config.toml
moe_layers = [1, 3, 5, 7, 9, 11]
router_score = "softmax"
init_std_qkv = 0.0699
beta1 = 0.9
Below are experts of layer 5 (counted from 0) of a mixture-of-experts language model. Rows are named gate (a neuron's input weights, with its number), up (a neuron's input weights, with its number) and show model dimensions 0-127. Each number is 128 + 24 x the weight over its row's rms, rounded and kept within 0 to 255.
Before each expert's rows: a language model's description of what the expert responds to. This comes from a sample of Wikipedia text that the model never trained on.

# expert 24
It responds to: Month names and name pieces
gate0 [ 65 115 130 135 133 129 147  85 109 123 111 108 149 119 142 141 114 127 144 124  88 117 119 146 129 149 116 132 168 125 125  97 139 113 131 145 147 130  98 134  89 127 159 114 106 113 133 202  96 153  99 190 116 168 179 152 131  93 124 149 144  99 124  97  48  99 151 123 139 144 128 159 126  92 135 112 101 126 112 134  89  95 136 124 107 129 106  90 102 132 104 147 121 127 112  84 147 118 146 114 117 115 138 131 156 114 149 120 154 143 143 108 119 123 154 133 167 135 162 140 138  99 151 110 134  79 110 104]
up0 [191 165 142 119 122 135 119 143 121 150 122 116 113 135 133  99 137 143 131 156 161  90 128  92 122 122 171 144 133 146 159 156 139  99 131 126 109  96 116 128 161 121 126 111 136 135 110  72 147 177 152 110 123 107 113 113 125 123 129 108 128 159 130 113 203 189 131 144 119 100 115 113 119 122 137 154 117 154 153 123 164 156 153  98 135 162 164 153 164 154 148 131 131 145 116 149 122 149 161 133 153 107 139 135  82 108 117 144 102 133 119  81 141  73 136  95 109 112 141 106 100 125 122 136  93 105  87  95]

# expert 54
It responds to: Digits within numbers
gate0 [142 125 153 149 172 146 142 127 153  85 147 144 149 131 137 149 118 103 179 132 160 126 110 159 121 137 112 122  94 177 147  99 120 168 162  93  54 160 134 102 109 107 103  89 160 138 122 151 109 131 167  95 153 148 147 131 133 120 128 142 140 113 110 164 119  91 106 103 149  87 143 137 161 124  98 123 163 135 133 101 144 159 110 104 114 129 108 121 150 154 131 119 128 139 156 102 110 151 104 106 148 147 104 104 133 148 133 128 105 109 128 139 116 125 110 114 137  58 134 145 170 122 123 152 179 123 118 169]
up0 [118 146 158 103 114 112 176 179 137 167 140 159 118 155 171 125 104 107 149 112 121 150 106 126 125 122 149 138 145 129 107 105 151 175 115 144 112  93 144 156 156 170 120 121 146 125 117  88 137 109  97  94  93  95 116 111 118 158 133 128 128 146 136  64 157 144 140 126 114 161 174 127 113 137  94 140 133 138 153  87 112 142 150 128 144 173 125 125 145 132 105 153 126 149 117 107 120 162 140 126  98 100 103 127  68 119 104 152 124 125 178 102 127 183 139 134 112 126 114  80 136 114 140 147 122 119 164 160]

# expert 15
It responds to: Year zeros, months, ab
gate5 [120  55 111 100 101 127 159 105 128  89 148  97 127 113 135 108  79  92 141 113 176 112 141 109 114 108 101  99 125 131 114  82 138 159 184 141 122 141 124 132  98 128 130 123 128  79 123 145 151 115 157 156 119 120 149 133 121 157  99 164 134  99 109 120 123 139 108 145 140 109 120 126 140 157  92  82 126 138 156 137 132 109  92 144 152  95  83 160 140 121  99 135 143  92 146  85 132 113 133 157 114  82 147 129 171 127 138 107 181 140 129 137 119 109 139 141 149 117 131 175 114 119 141 171 106 112 126 116]
up5 [156 129 132  85 113 107 110 113 135 111 125 130 147 143 125 131 102 108 131  83 125 135 136 151 111 130 105 104 152 109 132 135 161 166 112 179 129 129 112 129 117 122 119 120 138 114 155 108 197 117 125 141 125 108  78 144 120 106 112 208 157 164 121 142 160 133 153 125 151 142  88 110 123 146 152  86 101 108 166 111 171  94 148 186 126 132 111 136 126 169 135 130 136 117 144 136 166 121 136 123 150 117 106 116 116 103 130 138 152  93 124  72  78 137 126 148 153 136 132 183 140 129 124  93 120 162 116 112]

# expert 30
It responds to: Words after in
gate1 [ 95 126 128  89 106 124 123 117 131  98 111 108 147 149 118 164 137  94 123 133 124 158 157  84  72 114 128 164 100 155 173 133  86 118  83 125 132 113 115 144 149 145 148 129 100 167 135 120 171 122  85 138 164 127 145 167 158 147 145  92 133 140 146 100 133 107 104 148 143 104 159 160 144 113 122 130 123 107 107  93 154 164 144 113 120 164 134 123 132 142 150 146 200 160 124 130 141 147 125 106 117 150 119 135 124  88 120  81 154 172 103 103 101 142 117 123 166 120 135 171 170 115 110 127 125 120 122 136]
up1 [ 61 137 166 155  99 128 113 111 124 101 144 139 142 139 122 138 156  89 100 107 146 175 143 104 134 111 186 156 151 131 179 152  82 153  87 141 102  90 151 152 152 162 113 130 103 138 113 112 141 118 169 176 116 138 175 124 147 124 139 122 124 135 106 130  91 122 150 126 146 129 122 156  93 108 111 140 124 146 103 106 122 149 147 153 141 122 152 167 136 141 109 137 108 176 128 115 125 130 116  94 137 106 109 114 124 116 141  76 146 168 100 133  76 138 119 129 161 123 102 139 121 164 145 106 152 120 111 143]

# expert 19
It responds to: Mid-surname pieces, concessive words
gate6 [ 76 148 146 122 125 120 133 123 145 121 117 137 127 118 145 106  87 141 138 155 124  87 110 142  82 120 127 115 175 146 123 117  86 132 114 163  66 132 122 119  81 130 116 100 127 116 103 155 108 133 133 153 167 139 107 109 159 154 167 130 139 120 113 115 174 103 109 134  96 119 129 142 151  68 147  95 130 139 145 134  91 113  94 124 164 126 156 121 123 155 127 146 144 116 145 189 144 144 157 131 120 120 149 151 119 190 147 129 166  95 158 107 110 137 103 127 112  92  88 170 144 131  95 116 119 122 107 147]
up6 [155 151 114 161 152 148 137 135 131 124 117 109 109 151 154 135 145 110 112 135 158 117  99  89 135 138 156 136 132 115  84 109 116 138 124 163 145 121 133 159 151 114 150 145  88 175 173 164 108  93 110  51 100  71 122 113  90 142  79 122 137 133 146 132 147 134 144 111 141 135 129 126 145 138 131 140 141  88 115 134 159 130 184 132 127 159 125 111 129 163  96  93 119 149 147 119 151 134  89 129 125 152  82 121 120  93 167 111 137 149 160 130 124 114 111 157 132 100 129 149  74 124 161 153 122 121  86 118]

# expert 37
It responds to: Word-final suffixes
gate5 [114 127 132 114  96 123 114 124 130  94 159 112 169  91 189  84 141 135  89 139 139 130 102  86 125 109 148 125 150 169 150 117 140  88 111 143 123 112 126 154 150 111 138 102 153 114 126 118 149 123 122  99 159 116 118 139  69 145 120 129 117  72 118 108 147 129 144 140 125 131  99 132  97  76 125 151 133 159 132 140 125 172 145  97 126 108 115 102 180 174 132 147 120 147 137 115 139 137 145 132 110 152 159  72 145 168 118 146 127 147 142 105 131  99 112 166 143 145 159 110 122  86  67 122 143 132 136 149]
up5 [135 126 116 137 153 128 134 121 143  71 137 109 103 114 115  93 109 160 116 121 123 101  56 167 104 117 150 117 122 141 138 170 129 152 146 123  91 130  62 152 102 115 119  71 117 133 133 119 120 157 144 111 153 151 119 103 150 183 149 165  86  95 112 131 136 115 141 108 134 119  69 158 105 139 113 167 164 130 159 177  93 145  89 138 146 127 115 135 118 135 144 137 107 113 137 168 141 117 116 117  79 145 166 131 145 132 115 155 120 121 141 149  98 123 102 132 153 109 108 118 120 132 141 101 142  95 123 120]

# expert 50
It responds to: Mid-word consonant pieces
gate2 [149 153 121 140 149 119 153 121 143  92  96 139 133 143 132 114 125 154 112 118 152  99 170 142 125 108 115 146 110 104  89 142 134 146  96 159 102  98  98 108 128 153 178 173 147 136 111  94 170 150 107 100 146 149 154 154 183  92 116 120 111 143 110 102 105 134 104 175 132 121 160 139 110 129 128 113  98 130 138 124 130 136 143 135 151 116  99 143 136 132 147 140  73  89 165 101 118  97  98 108 123 165 160  83 132 148 113 101 149 140  85 119 109  77 131 141 116 117 171 129 134 159 125 131 113  90 172 117]
up2 [105 133 136 135 135 146 114 159 128 110 112 145 171  92 126 170 158 112 153 138 142 133  96 133 105 156 143 112 111 169 151 111 122 108 108 155 143 125  92 148  86 112 129  80 177 153 134 108 173  51 123 113 142 121 104 134 132 109 135 105 119 110 123 132 182 110 102 136 103 112 108 146 103 125 130 153  96 120 115 127 125 132 184  89 120 131 106 118 120 120 101 111  92 155 143 151 161 114 140 124 120 107  97 142 141 134 147 163 100 172 145 112 144 145 130 101 125  75  92 103 133 143  85 161  91 131 137 138]

# expert 2
It responds to: Institution names and table cells
gate0 [125 137  97 132 113 162 150 154 134  99 128 100 142 111  99  87 121 141  92 139 170  68 137 113 140 128 138 106 129 107 120 104 108  97 145 112 147 144 102 116  91 156 192  84 119 107 130 172 116  96 114  88 138 173 146 138 145 151 161 126 140 116 131 134 122  88 113 128 128  77 135 170 172 107 152 120 121 137 149 104 147 147 107 144 128 131 149 119 178 144 123 135 118  99 132  96 125 144 118 139 133 143 127 154 164 118 122 136 105 159 171 144 142 106 127 147 148 136 157 127 172 115  77 149 133 106 183 136]
up0 [155  76 131 136 156 114 126 129  94 110 168 115 134 115 182 193 138 129 138 151 114 136 105 108 153 107 176 114 157 143 155 142 139  90 106 113 160 160 164 141 123 128 150  76 124 107 147 112  97 127  95 108 133 136 111 149 163  93 115  99 130 133 116 121 134 134  97 109 117  89 114 102 137 152 132 143  94 159 136 104 137 134 141 113 127 107 104 133 132 128 111  92 139 112 110  98  83  62  95 167 120 132 122 158 167 152  98 134 126 132 136 114 109  96 127 128 117 108 133 145 164 117 159 160 121 173 110 150]